Below are experts of layer 6 (counted from 0) of a mixture-of-experts language model. Rows are named router (the router's row for the expert), gate (a neuron's input weights, with its number), up (a neuron's input weights, with its number) and show model dimensions 0-127. Each number is 128 + 24 x the weight over its row's rms, rounded and kept within 0 to 255. Numbers have three digits each.
After each expert's rows: "comes after" lists some tokens at least twice as common just before its tokens as in all text. This comes from a sample of Wikipedia text that the model never trained on. Tokens count by the router's weight.

# expert 27
router:108095074100102106151109143147155105129189127097105143106102099107171172128131142146170130123104130146125144136118136149136105098111149169107117115136157089127130087138129146120126119107124119150135162127134080089098105141122124097085136069124115169161114123140129142113124122080157116139122092140112148152134116071114150119138141163113132143116136111114108173161181153117150128128095
gate0:126105113132145147074075077145159118111132125132113145111135116186147119159137171116164137152129102117134125150123173131149151149104132129111119111150152079120168092099180149100133105140127137141114143122112151147107128174121084110097115157116129117131119148099139125116149090130112099114168079079146077127119155145077129122139144134086100128146149102142111122113154143133154151109119
up0:156091098124095110107141152167146169147115134131149101143151108111129087139129111097127053163091158104090143157119113151106133115144132185096138143111126148122152142136147156086097141152148109123152167110107170130170110150106147140150138105122140139135145145107158132123079125111127113121159130131144111149118096130139121107127100119147127081066106111086149088137123143152100137151141
gate1:114119105150164130093117071135108101156126167140127146118158155142129113104133139134119126147123114105132138138120112143115099133077175107164090139155142095167122120133128148163129146100118144129141107136090163099080125144135113163110080121096146105146161141138129099114153129127091141106072166139133114152141172111104144102160132074093150113089186134150098132101142103122116137136124
up1:139116097142120138138142157132111111140119150139086111125105119095109117157115124126153107113094123115162138149168121118136111127179088124163127147089145164137122143166157116115132175189132121119127107126165192150128145112098138114153114103094133110114109086178140110157153127123163113140135113128127155174107111122121091146123066198122111167136104151091137125120113104125121113124150
gate2:115150140116117146137109139121120144097116131150129098104051117110129112134146136128123102124149150122107152112119170071120102134133135102174121141098096090133155150151154150149119135138145148104117121084109100144133163171116128147181148120142132120080139133113169132120113143137109129173130182173155117134157160133151140133113117100124115076172139115145154150077151095138157125171120
up2:101147148121148111157122115102124095172120154108135106140162143146078133127122099149129112163140141124161087102188156165140153139173116110099137142158138171151148161153110096107116135127135139122124119123126147152091138058148117172124100139172123092126153099155080097120126136155113110080156124113103118151173094124148134119099115130110141148156103133122111111115094104121104128100126
comes after: " |", "|", ";", ":", " September", " October"

# expert 47
router:102117088133160101129126109131133093090181118100085121167119119094142152129135118117132123111126126174180140165119121132152137148098152125124099053107128122106120128106123125104171099102086132141111130111143123114115105171105057106104137104150143115140136136130136130183123146112126130136092116163129095138118108065116144111129133131118163133144138126132124133155154130100147160108186
gate0:134116130098145122126109125137127090112120109090071136139153179158139143123133150113118132123110110110142140164108139173128102164082138197137130086127091162093118133087107112105147149099123074115114080091152117089137116111154143156138107110172108136130114131088137140101131161138171146128150141085126128119112121119092096137124122095162148156131090123131114143126152156118107148103108
up0:091115132149143154106169149122091188153130116175161091105126120120126113094105103152102104135150124123081140120137140108128154091131106102133143179099159104167104114182177130127130154141178138124105150169094126168128128126083141102146148150090125144112138093134120116106110091125128123131121119138128121138105141141147125147102145152145145129089170126147148119160103083144158150154114
gate1:125148141145096163090145153128130100082139104165158161136124143096076135091088125126128142152155164127144174130132188128125147155085147144115110150126120126109154116103151118121128148117103123174138106147077103159106108129077100130115137173138085113138150123100134124179140133136137144164158121103112137083131138137138107130102114157078121157109127102089150110124134127158146122158134
up1:103120145150077123097148128111093122126116145147154128111117077114133129144145145139139137140127164144118153134113148150140140156129149129116151181110099114087144102057149124139160145113136107144150146144100084137125145142126093155069089126141132153151155105142110117115119124153083111142173123173116144145162117133096134101071143064103084103159116132143143127120114146139104122156127
gate2:127154132128114118135134164115139114093112116125111112140136106131169113147124134122104119105149111122179104140145109156110140138152157122140161155117129129123137113093111134085181124096119107079161099109135098139136185104117139111161170156068108133133100121090148117138065097132145154099102129131129130159118131158162151159084122139145134157118128147143158151148155081098123167178144
up2:114128170107147129157133125126133162129136147161124119091117152135156091085121110136140139125154100095119124117112139113128107126129125151139135142111108143123123134113112175081081118177149121131132145141085118091145086162120087108074089115158127147112152111167104146118130111114137101145200128115103116116149123154096094147160138097157097093119129104140080128119144164086178124109115
comes after: "0", "2", "1", "3", "6", "4"

# expert 23
router:097120098126125084150117164119132084131191104111125129144102104135125141097123139130130097154145116150095175147116108121134100158119160121133104121122129129108149120097111117106118118103106143144120141109116150115126084155088106125117137122119132112155140130155102186153145183120137112118060093155155143167160092087136135087128196140133155139143116136130111116151113102118163085124148
gate0:136103082127125077161113141107128125170136074115129134096154140126099102113128139136098108094153174120133178143142153081133105130119131134143140126130143144097124120117131113134093151116134154105120072098106154100131107117114133139139113130134130171095115131144130159120160132131137153142081158168148104152129073079130123132111136164155179125110165126114140087132094156097178117124103
up0:091145169132110161107125072122103179166105121153160089130112158134125106115156156109126145152105116104142134121146139168146130121152118152109081155100121077117136111187143113146134125115103119144104132172111111142142139127138093121116101101163126100152138133107098106124114132179136115096158120138140118118111156153100135155109133100094121112129101150143139111169152177187162133122154
gate1:131117136147117041146131150128155148153153178131136127087134093130117122105153108121125124164131097133154121116104119097163150135124164138122122137163155136111099113117099120121142092103041127151136129123106108087120132137156092130094105119126149158130114150160140158172125161135141145109154119178111119157150175113142159098116141170126129136158125138155145096114161132134111102103140
up1:114111105150116140086142127139109102123097166163133138140148149165116118125116099132120152124168181100111104130161155114147128114148102100157151154158105090099167152124155102131130168152149145104121115117109158141109105087097152157174104170120154137125083100178099122126094107130129134110161122142129090133124142124117083165165131107118134117127094134134123110151112166125131079142080
gate2:152121138172110134149139124123152120160149125102161128078072108133143121150135121109150156072136160126124138121169149129140092101150127086095123120120117127125132138129109086106135113116117127097137130097181145135109137168142126138156137134171147140117115122124133157125132121114153140134068135129123106119106141127158122083111178161106096098162177105106105071100111164099162135102089
up2:132116061142122141129156117128149118138122128134129200130095109118098112130088131134129162142120151124062123139150131130117141098132125106181162141159137117129165135093154081114165158117140118086112103116163113144125140153130167177133142135141131158140113151126085153111135097114131094117103133161108098149151139151157084123161176126122109128117152139133147142088125107120080137108096
comes after: " ", "1", ".", "–", " (", "2"

# expert 63
router:132135092108138111139121156096138064158184121096094151137114122149171123113134142109121137094134128192106112130101114140140127116104150130089116112140132163081099111127095132133094111071144163149138112118165144146104113126112085104105130091129103135114136155123130165167097133127098133106094079136102177119145116100156144093132142149144132106132130134133109172117132120109122113091163
gate0:124154150103183174132116171160132127137129176139089109160117139058093100160138135120115126102077122137145121111142132160093128128120100133118096114090067161142128148110164155144135090080103135158158119115128116157164139114146142091149168091122137123120119122099147149119120124133120133136132120111116105117131178128120136108116133138119141146110141123162084102126143111148106102188122
up0:094148164161152131111128113135126156089131127132160090151134095114100137161116110158130126147148138142098151163136157080136131147134139097175164117125085079159136152107131095122112168147130076129100141174115147121136132137085131091128111179106140099139130114122087155164114118138189135136111124106132129109106127108141106160146102093101115173141118135125140120168086155121128108147116
gate1:148114113137155114191145147150123136146124134146103091163126137106108123135103147128136119129162145136117121142147076121127141117137141156137165108154129133125075142121129142117093136139143099167127096120137112115165089111164142107119097185141152170170154110133140120167129168157134157136175146148174132106197110165171128122150165166118141128156099122134141119133092102099130155127127
up1:139175172122122128144159160133141120097114150153138185159119158140191154135124143165079138133144155133144132096154126117124092149131119160131145154098161091112093119126140153141124132118170117148144124163152149112096112097124132129178164139094127100114070118160133085074143146131125117117131151141128124163131117123113118147131176111150094117084118108099103117131115122122151136171122
gate2:168131134156137076164149145116119090142114113174152105144113131116142119143143167128124123148147144162107140163134122141143122144133150173143162151111172146116142083067067133095112160149146171150165119106165133120112095097160107100147121100104133159107148145123134140135133152141121110127145088118098169124130132144111142113113139154155162073149158095150127156122153144105146109111116
up2:132131064126126141146123150148109129164127142145161143173083157135068116117186100105124137124121131112103120114160134084100149115149120130127177124093144146121087153148125150117112126129110156136142116142117180147167138118150115116085167120131122138121138115151153109166137131169134118124116160158130126134150149156106108123158119130123124108119166144162124106171116095089092193107108
comes after: " ", " \"", " (", " Mc", " to", " un"

# expert 13
router:103137107090155116115148162126166137126180115096120124142071109084131140118161159157157120136127076173169121135118127140151114149125153147084114086108141128118109103123135117117118137130095104155147155135122130111112113143102098085136168148139113115124127151122142154154153131106164111183117097152091138161116098075119140098104139153126155155147127131127117132177141141120171109137178
gate0:070125144138147140162131079125115137154147116144143088091120123120139149090141071150068086140140109136140145108096103129090136142116123136116142075152156113117155159140138138123150117146115154116145119098113088099102117140116138096178149133101139110150161125109125113135116115088153111134135120117140114171147133109116129124148142116107197170129095185090142146114129140103129092148111
up0:157107122140121121112135132144120127109132117109147156164161089133153149158109164143127112103131165143104153087109181106189134111114103109171095135172118126162129144109132080143129137146083150111135125090141134171115174159112139121077089122111151122154145102103140115108151147141124127100096118163135114117130113065121102133123128094147121125106169107126114110094146128114137163152086
gate1:110149130123138127078154123112141107149129090087143126083119121100166127083112106122143127124117137189137129150131094110079126110136190123130128148121100139126126145106097152115161130099171141172153121148112075130153110136120082121113117122109104155134131098099109136138139131155150069128117101138126145099132140116146097103130155131142144125132062151057130126139158129112128116087118
up1:132159160109131168096149106137133155157082164144162114112103138122093108145113154123094136152152111113130133107156134110140153110162109104128145149133099085163109142153146108133087158166108120119170135114083158120113194115142151125161156157138139107100100150149143106096149090135146133172160135126107112137097175132155126174140095088139104112132151139139134119139115175123149125152129
gate2:158151170152106156110085110139120124120114105113099128157125097088082120134107181110112109112092130136114140147140174161122133104111130157124112154120135140131104159147117116126100138106131096123124112106155136173149150126148162157111103131127107120103153148087136145142168125100093148142117117160154154080111098102149177117136128203117104152133138092151139097133112149161137171092132
up2:153140112129143137124091094101167106118121120136133150142089148106129144128117101119101122106123150139169138151157194138132099146143130131153105149140115078117105139142193102155167071148116125123118186122136119116138142116112142090122078146100105120115152093081103122136136100144111146125169123110162137127169109166120154175132098117116152115175136081132100110137132133126143145108125
comes after: " the", " United", " New", " of", " in", " South"

# expert 21
router:108124084066144084156115164127132091116187088085089110107103112110148156110142145142153100154107116182125146177081127127114115123093177131095136096135123120072133096113107133124123111127124119132147139119133117108092102139083119093116102085111117128156128121122131130124134130114103145122107095130111146142151102079165136090108151147110145130131092134104108134146141129144162130121126
gate0:132133147142131154120148132117107122118136132168165140138115157112131118119166138142104108131159062185127126084092090174155139179172105138094117124131091144092129087124155095103149145088135086138113092114161115131135104131131130147135141124170148128152121122140102166148177149136145140115116130107131123166157129131136135135153189131153138191131131159110141102094126109145111122124134
up0:156109110126083135152105165143127162144099157118120129093142140166126144151108121134171141155122139129144122109146143087088140117136131085122145135154145121097149112120115128098112145158140089082148140097108121096155141125136144093171101111101162158141122114131146089145136136158116150073145156075124120147168182156165106135102150105093115107142101091110123105134101122154161089111140
gate1:129134171168132119121119084127109157131123134127104147142125153141130087149130146175140113118122104128100175090095066147163095121123075112133118167139150086119150071140138105127142140152136163117074147112169129148155127144115116152130170154164129109140118108137118149083115091120125102115132090137124159152131114088111104141137158129115102149146154150123134178167127132126089142125131
up1:177112101106113133118113161171129128100099136145126130099149146154096166141101117126185144129095145102132122106101155101099143100134117094146147163165091142078157116113154100107140160145145073090140138105116112150141084109110174134144111102108161151152124103120117105107121144164142147099149138090106125138155152150166111144098134102085134125137131097104108147146123150163115147123123
gate2:129159130153129099169143102136193135147089141110132177115144158076103104111132111116107122124154126114113130136107095101120103156147122120133157142112123119105096096098114090110131135130110161131134143114109138120136156099117130126132141111111170148184111145101100111155203138153140097150146125118157145171153105161110123138098142136132117133122115137158149088120118111140100056095093
up2:150129115154078106134128147176152101104126134173100158104132110133140122143127099155153137121134139095128096144145110132139164126114103144118140114108138100108114138128140082111130141126115100120125099097126100134161125101102144113165105139137151120191146113111142091144075156115152148104149149101088093140146188117176100144112127136178154151145114106120120110098116136124103148057154
comes after: " |", "|", ";", ":", " in", " November"

# expert 26
router:079136076090154115120129137129137083144182093125110133102139125122135110093142131162157096166120094161114152154106120141127104135102187147115128120112122142089097101074117114132112103137121107156151158139128106088146121131099108124089098119091145147123135133138146139135133136132138115118128075172135116162167117123101149105150182157127135134115130160087150168125128137132175112123157
gate0:117122089114130129129142116133113138148116110118088107126106097106171127168128122119175182158158134143085159167074101103141127162106121144158144101121073128103110136084082089119084114101147127100120125144135111110111086159143168134127099128125101124142130136125120114106144140159126106116104104150150179106100108134117113077138148158116115122134135103146110151125166108095134094102100
up0:146127143119129099148125123099153126130134183127158159137130120155130166125115151163123142194106157124184113108153143107143155147144116104106124112120109110131123123183150116144172156104158158114121109127149143113132119120105114144145108155145148115120114097126143103138095081102147168132148146071071126147097122139121151168127091144115136156180109105159132094166117125155135129104174
gate1:143133111125132164123140095142119088119127108127105108108135130163129094150133129137087151099157110135149154102134148132144143135138141109115125103169122118120105105134114129099156144119132111136144096065154171105106113132210146138076132143133122094132110170129131116141110127163131084080164175111128143176087112150131116098162147163103147125126112158156132142137104126098083150156155
up1:121137126127081107122075137165134134166118176119122125108138113118101131101146129143096077092136195157125127151085183122107146100135078140123095159140107120142144138108150121141139127156129144139122140077116125088122142114159110100201150123136133166133147127112109107135139128112186116122156135135114104121134122120160128134122159154103145136121171123133163102116117097170161104116129
gate2:114104146129117114165126128118153163148126136119096101111129118127161135162117110085164099106108129135092086152140128158103141153139136134136165140108133110120169134145101113156106091112169081144088125134134133136096156139086136104135134117107110128155118160127133179118172187132147129186141103130096155143126130151138156176110098089136146118137155150083094090115115127102171124144107
up2:135116158128145128129150107119133101141120135129142106141130131132064124138134131166092128103139126157150132127135105111117139091134113137113130084118121157163142114158171132125106164137126143107134142143112123140122116126112159122134113144133085173146126118073114116127088081132117175104143119144085106084104159123123102156124121127189116174076065072161099150171115129125089112114130
comes after: " |", " ", "|", " the", ":", " ("

# expert 49
router:135129113094141103169146128091148071119170111096081116113126107093181161125159156130160106103099116160122147154104132122126107165127156148110116130125131159122117125122097124137138122105106139157136128140150124141115104119076109089131101118089100120153141187073131162154142114140127099144095079112118148080149149109119139095111141118135148137102113147098141182129123143111154118123152
gate0:106104115081147145138129138127079123107160131156154097109128090085135108149158163119166086147152107115107158144114124175150134118108161105113130083148141131087140131090110112138154134127103145121139153103142091136059137101136120105113160118141153121133095104101157098098138131110160163119113134139125158130110107139117164130184108129105104160133109134122138107198126143157111148125147
up0:143123133138102159152136089107135142175098157182136148081165148147120159126122141129108134106118105091097119139126130131118120162141136142147173152133143147193097137100138102164104159128195107121104113111136128116124148098148151166117082133113154117089082122116121100099123099086135139133125136135157135113109152176110098137132113085091158142134130130117137120145120126169098112113164
gate1:105082148100096129134134132150159080180125113145165122100133159107145083128144096167139109090105118128151143120121128107140096119122097158110144167157139158151165104131086134143147144176113148173130063130098169110154127119097155071116113122094093117146103143096130151126116135104129121128098134166137100106139117151128122129127085127153133129143147104086121134113142155111113130107105
up1:104185128123103108127150140164080114146124143108105120133115109085067122110132127077087154110100176112117136138150097120123090122179074124123139146133132132157127166100157131114096141175100119130117169149106147088132115128131127138133126088135145121128155115135144156128107140157110096125154115151143125090114109136123141120110109129149134085084137111123126095120125125113135155211138
gate2:153171164146160091131139061130113104057122169121120081141126155126148106150148127141115148126170158151152093128166144150133145149149132084106133085133139100110090145148098130128132104110153101169111105120125137112118125119159127111125156125138133112135163176117165101166136149112133158100131157135082117118137153117136120164111122124101089121122111107125179112134136153107120088113132
up2:171126127184068112175132084143150112182113121128130155088099153102127110116140139120101112091160183136119084101117116123126134112124116153168117157159145112109140124113138126138132099110163102110159104134165120152120101106151137167136091130104119138159111105111128117114169104137137161112161121132116161110160128128080178127121142107143156142137140141119073120132128144157133123138088
comes after: " the", " in", " and", " a", " In", "\n"

# expert 17
router:078118083096153107113113138130121116099183109104119117124104131140133169125133133168131120155132130145136149163091155133153121132123151150131117101090139099091140121125150163144124118110091112133142128131143100104100090147094090090116126129141080095150117129098136176164123147103123127150107103088095118171136089081105151110132161169127161146109103143092081109153114148125132113109145
gate0:143085062140127141092157118151182110137131123154161118127134162133155115142143133139116137098111111140095135137137149115090159155138108127145144106112102158112139170110160139145169130137140114132161097154092173141089120174120134088130114121125107122132104145140131170120104148094136152136138139153144113126100167060074129114125132112113120160162106149094091108130146164137098152098120
up0:131165097152159077124148100133093114133117160156113164118092127171130104156124137117076109138136138104163142131139107124135123175176151103132093126111154145158121089109159147104124136122130147090120116102105110122164100119123120163114138155155132103101124099155136115186140145110154098105103080137144122134156119139162120126164140160156100132137112084164131125123109098112167163130089
gate1:135142149149105108149168143141189112216121153124153108150108115109143113118122182113153099107131121105140141126190069134149144124140131108128112132161119128158165122142119142081129138143110077141101113132136143077113088099133108152092135112119124135133136149107110100163141143145097107123086110146104132108150129134093101113158132109150143102107125139118138115114142145164087148101124
up1:147107138150118143109133132166103125128111139153140131126137123158136154120096107144127126122151155074140129137146145079131108127140130105134160129139126134138150132124150132125176178156174081117110131086136155154148112076119156142150132145077133140133081081150090083111102080136173167103156090118123082131161148130140123141145128104099149130160117105106121126105103148134094106147082
gate2:112103155093135132155143154149099166108122093158187136127146133122149144114149159122145104079167139122140160140155139100141175114127159161146103150107114122119153117124159148111135121113140110159130183149145148146100143122123108089098107088098129155139126100120065140137097134134115135103138115116150100120166159077062125156128116095139109132133168101108112130125136151111097135109149
up2:149136125186113107125116115130100103178128173115093131100118118122104118111114102143135156127102121104095115106126112143118138110115129112100141147147133148173127125129142106136131161176155137104119051108100159146158125151178111154138115153086126141177125159127171080154111115116163152164118138169100121136105112155179109109134111140129119142146082149158132146157097117134129127107146
comes after: "1", "3", "0", "8", "2", "9"

# expert 53
router:107134098125152118121132145124107114108170066119105129106119116122117106107162161133135133131116111169152142159089148132146125131107140134108083062077165110125143130115105150124155089089082146157110110175137137141095093171125083075114146148158100122142132157111143114157138138092137122140093122149122133127130117092106148114113122154145152123095100158119130149168117117095127142101160
gate0:122118110133081122120101171128112146117143090127145157128098129074144142086127116115122146130159162180146116147158135105146146142102185168124113145107176088158141135163130157106107139130135192169122107134138132117113119101122125087095145102149108133116137124135126119141154128111171129171149161129132155074114085112172094140131135105177126130162122097133103144133136149119123131139117
up0:158121147165143132112102100132097162169114158120109116150165145195096109144122145154143151099159115086118142105141119150143117095143081096144171150136098123127151127098126095118131150092138113079158119103145152159176116135174112162165151141136150112140131111131115147110139105116097114080090106143122108156113177143095143110113130130083112113127151136148138140152125098111096125135112
gate1:133113121096080158086105151099133118137120133105114165170140139142149130113146109108113120150162136143104065117097137154148163109124088101129102133167134083102141152125134140159155099106161126133122105148128103134106154092149120095116116140103109153135182104128107117079122117145114117137104125081122130106102142127135066159133129121123109171108081118138112149070110145132093114155133
up1:142125119155145096129156135166159163126122106149123097145114116099093140113090137100140139130105123129150171156196139103135145114137138134126098163128157126125143130119153065095101169126112154093062144112151115114161116131136094143167141148135156112119096101151157146169100115080160148114130116130129060143149103107151161151126127134135165106156110128121113158131110120153114113130123
gate2:140122068121126121115107166156144121136115150109108143101147144146097113194103170143129155121147133113128105125134149088132130094178139124129161121169170138092118128095087091116116117125125118149134104131140134096112121127149130138106188137117133088103097143094093115151131139177144111108119149092175143141110142108097152102100158166112108115089090158131145133109110135095096114133105
up2:105122138077153159174151130129140184118129136160133105075129136140105100131118115112118159137108124134135098157075115141073169119088130143127117134151121136126131118101100153149131140117162077099111114143100149157129111110132080111100132149135127120134123133101127124099099119130143132128124120119143098166140149151083155126136166157118176083130117097144106154134183128141194129159143
comes after: "0", ")", "5", " —", "4", "3"

# expert 32
router:126124098117119102091098140126108094093152085102136132167125096110152130105147148130159090114095128186133150147110112134124107141092144105107077081115151129094114125116107158140135095082085137160140142111160152116108095172136099097131139125133108126155132112145148105144123158117101097143096125156104154147122109101125147116102178166118121150154140155119116127168126133086140149129181
gate0:177112144114103116162106138157092101136115143086116126186140127112079164113108103102149135142117133083145132093117170118106137075128118125157125155160127149086090118116106124166118151085129111114100114109118176126164162136139155135150173134094093133131149105094139116165111137099129150146129158161136123116109108131136139169139154115145119120135156142099149120087133157095162138136153
up0:104139124131148148117139100108138088151118084169160127121143129125113098124138089124142121105099136147164099124199122127114129130122120146097102156129120126115139152126141109118116104194120129121151095137108095140118191122161121158108115132112171119131140154147099120087131113157075132109126110155128134101124124119125086130148124103058088163135113127152161134074131115154162119134084
gate1:128129142101102174160089071097137110156102115137147127115149131115120124088109161173143125115133132151091104137131157132106101109088168148135134122129151157130128128137163131112114156149122123112111143109146111104144148129133133111117095123082144114129124143088096173131118094176104110119082109098090118082133142133126149112103135121156114118108135114132116105128157119128208118137207
up1:125130139174121107114146145139065148105102132146145079156140140141117158134084122098144145086123124166110137111126173133158179102114098132148150091158113112127151098123103122138167116119134123123086095125144096131142148136149110128171150151139142093101146093154147096138127156124153108079151167120146136171117112141108098126094095110110145121149133150152143126132083158102097173115134
gate2:164149130119101162127170093154084109090103172128138089143103107097154133102114147131150114160155143128084161119143114104114142104125098137141135146144149124138134152106103126086178130141106151091115129103154146112164127120135143148174151123137117084144094145087155112130128135146144117117058132103161133156115130165100168156107141157109119121139113146101120105104090131141106159142084
up2:110119120170159108069106103112153168125131121120120120127156145147163136127119150120127137110145148161135123130111170122148154168150146116136181126118111132126105172127142132118162148093100103102109124137130121143114148149102149106111121178140088111081106125126088123126152116100138129138157111114113117167124137117175089106143122121110166059115122130169106189154121131097132112073101
comes after: " |\n", ")", "\n", "4", "3", ")\n"

# expert 0
router:105091090135147088147122164100109100109178120118109164123107115131151161115135135166130084127137120170150156177088112137166102115124143135135126141124155118084135148104100127129149101047108119153158151130150087124126113135121054141121143117137107162164143159135144132127120154124104130130119122149105135158143140099131133105138165147141154166105112149139114124134117126093185132142110
gate0:151171151152135192114112124149145116125101107113160116158151131153111111132167105120137063144129151122077124122119082132070133146121134095101148122150179177125107100134112115129104151127118123151142082141118120163110142142140152141108120125130130093129100131104150116120110109144091138138109127139121100150134105122143135150117104111149125125097089176156188102112110118152083181118127
up0:112132125117115063130139153109142140125124170151096121137117138120138171131063147145152160135112133096135125140132160097157117155120137107144111111166100125173197130123167149120124138153173086068122135147132158134146107106092135099170112165129128137141118113127120147115134123090176112089172170107111151108100118144103118139119151131081137134157131110126119136150133133106114091136119
gate1:130122164160151052130144103126087108169153104136113155157126163122109156152093122086104138107155126132130143134110156098149106111150151137119115103125092128115126108142164110114079105123073114130115122146116119087125149094112125116152161175140126136091161144089121152135171183129144103123111113116126145130112135123147096131079112124114170149111166161153115116111121153118169121118106
up1:105121142114153177146133142140143147157117175146112097107169151100120156118119136144155115158115123086137184119134117123093095110137139153134139108135140126116111139096099157125093160129093142102165118115142154132132111128126125126120100107158120170177076118141104133137120112142123188111126165152125123161112112112135171121179122117175125098162103084150104084146085107132107122107150
gate2:124145145164103144140121061116140143161121110114150153096123143124126170118146135087118130109110097141128134134114138140138133093125143145158163128135140161113151115112150108142119110115121211130146118143170104137156096143144074127122131139108176113091138128128141124159112148074123117137138133171137124135117143159118106073077120161116143102148150174133135162138154106093178159143106
up2:100114142115153118114128153131141117094146136150138109101071136146132101154157160126122145078108135097100163147139115123104138127122167117113136149184127176154142128092138097099140160077130132159107126102140133131128123130098126096119121156157163134120125128136156125099110104158179181111132113172102081128166171124123093137158135102097132101129159156171115166130127121103161122142109
comes after: " ", " (", "–", " Votes", " Title", " Candidate"

# expert 57
router:089110085133146100112121143118107095101173076109126155131112124092135145103149136133119094138080117191121134148119112145165132125088137137112106072091138117132116130147106125130134123104097165158117111139141117120069121165116101087117145121141076166134130140137145115140158153112095092150097096142127133164122123081107137101105136150144139153123101125103127140159133135092130139083162
gate0:101164121134139103093114153098086124154122129170109154125158107149110149107101127092127135084164126103131085113097144104146122099142101143147089118146127113178151130129101145166145136160110146165124143109157146172129154088118105128135132119137154118131135121150163138134150163191133102149150104134135113110094138156120142148127134123089165102115127134093124131168164174080172128112107
up0:095124122143074120095177127081137163137111129128107110169143134169121101118102103124092126127175135144145110131157103133113132144139128107142189109095104116123138160169121112120154124146176134155066133140147113121097144124145145127098126141152119103161161128122105121140130154111125121135105142186125110116104119100148093171134105146106114144161097152147107115131172161131137175159099
gate1:138133149111157119118101100142118113126152092171109165149131111137098141130127135180151171104141114138161170107118133125104133088090131146123105124122166096111091108137133112127128098174122083134091126114141144133166084173136130100114131120107110134127135131133101087122175098113128091175088137121104124078148121160176162148124111112115105126131160121117136159123113142090130124116190
up1:122124112157107099123102143112098142128129167128157092135140189135126120103109108107151128145153170117083093117149136145074148158184154108108167147109090141140174164120188128091126159100089142130107115145091111123117119116101092160161106132135120152091122098111082131136107163127138177128111111125134092144122168118117119137116128143159164127138113115152132110134112132135143143162130
gate2:127116114101130127091122136126135116146132121142130080096134130161129198133130118166127115159109151075133130148138112090124102108142111133132122168133175101100073132157107128174104122077136146146123192123136102096140140160120140105136097134167149154114103123084128100114141115105151127127162108106124142144085139118140120117183135135158098131149120137114177174122113127098127148131091
up2:132129130140127113127114095100116117179102143124150130141148121123111097179109100073099151132154125109151133130091162088155138105128128147144139108155125107165152155087147129156152141152125116107113138130164168139140100163110139128148105121115134105133105127182124139128142132094131133153107127135157123105157098130099107102071093120080158105128164104121105079068146119118179122096141
comes after: "0", ")", "4", "2", "5", "3"

# expert 40
router:091094095095122087146128172117156072118168128091117145159084128133143119119159115146138084110131130114141142112123104107108084158102156138120132109138128145132152113145130157102120146109108114141100140163117142104103142131080128119106125097144084138147176120110130179152146147153151135141099102135118129135158077082103129104100186139105148142096090151111106115137147127104162137140147
gate0:124160104115163118125149148080107130132131130135172178110187122089108151150142143124148124117123121133201142142161155098151101094135112115132154149140128127130111094141120123151149148117100150095126130115122115121132121116108174126112126128150138115143109099107161167129115084098150164111111109125152089166140123134110130182137203116101131117153121096144123138103082125179102128139113
up0:143090141138116159143139131137111074151113136149122127188081160138125142097119093116110155132107120095129096130130118126137114161161164118150101118144145164078126146111117090110098114115145139099125120138135125120168149107155106135143107154152109173111133113150147135163166126091125143087179148105128115137136154169197133131163099129132116105143087156183122091129151130101134139120125
gate1:109082140101095132086098118188082161152123170134154133168131137147140167086106118136171154102111136118131114152137132136157131126113153097139132128133194115123119120099142137107131117137160177154124128104129116103122145150115125203156103150127151157124096131115124137095133127125150122144121156099175094124095105124127105140126118148130078138127129089118174098126090118135095127114112
up1:115166163107133102117121133109167164136104140141137090108162148127111115127150136145103063127129115137112117115128148162124164088115123118134109150126140140149120087163125102119107115102121114145145100144115129165125122109143109104157082142154148095163133103070111116057126094174120088131144136144116123142114200155154152122118121119149133114115115148089114133096090159122109083142126
gate2:118123148155127142118182124126113165088117111119111137113114136095123173101110133114102138108147134140145153109110135136114142159113170130079121120121124139118116134137125087193122128140115127110115129085098190143118090122124128118123161158144156147165108156124136079159126129133146142138116163121106127139185094126186108127125096110172154110103119175110129183110087151118133148105156
up2:105139160164121107103117116159200113176132147071170107161168126123122124138128126102081138133129125109157116129156133139087134149124076120118127187095114137132119161102143138172087118164126126127093102107099107112139113163112156126155143118170138150105124106123114128141154105107123120115101119174193154137154096128123119140116098133117145125101148106160163121107129142135129122152136
comes after: "9", "0", "1", "8", "2", "7"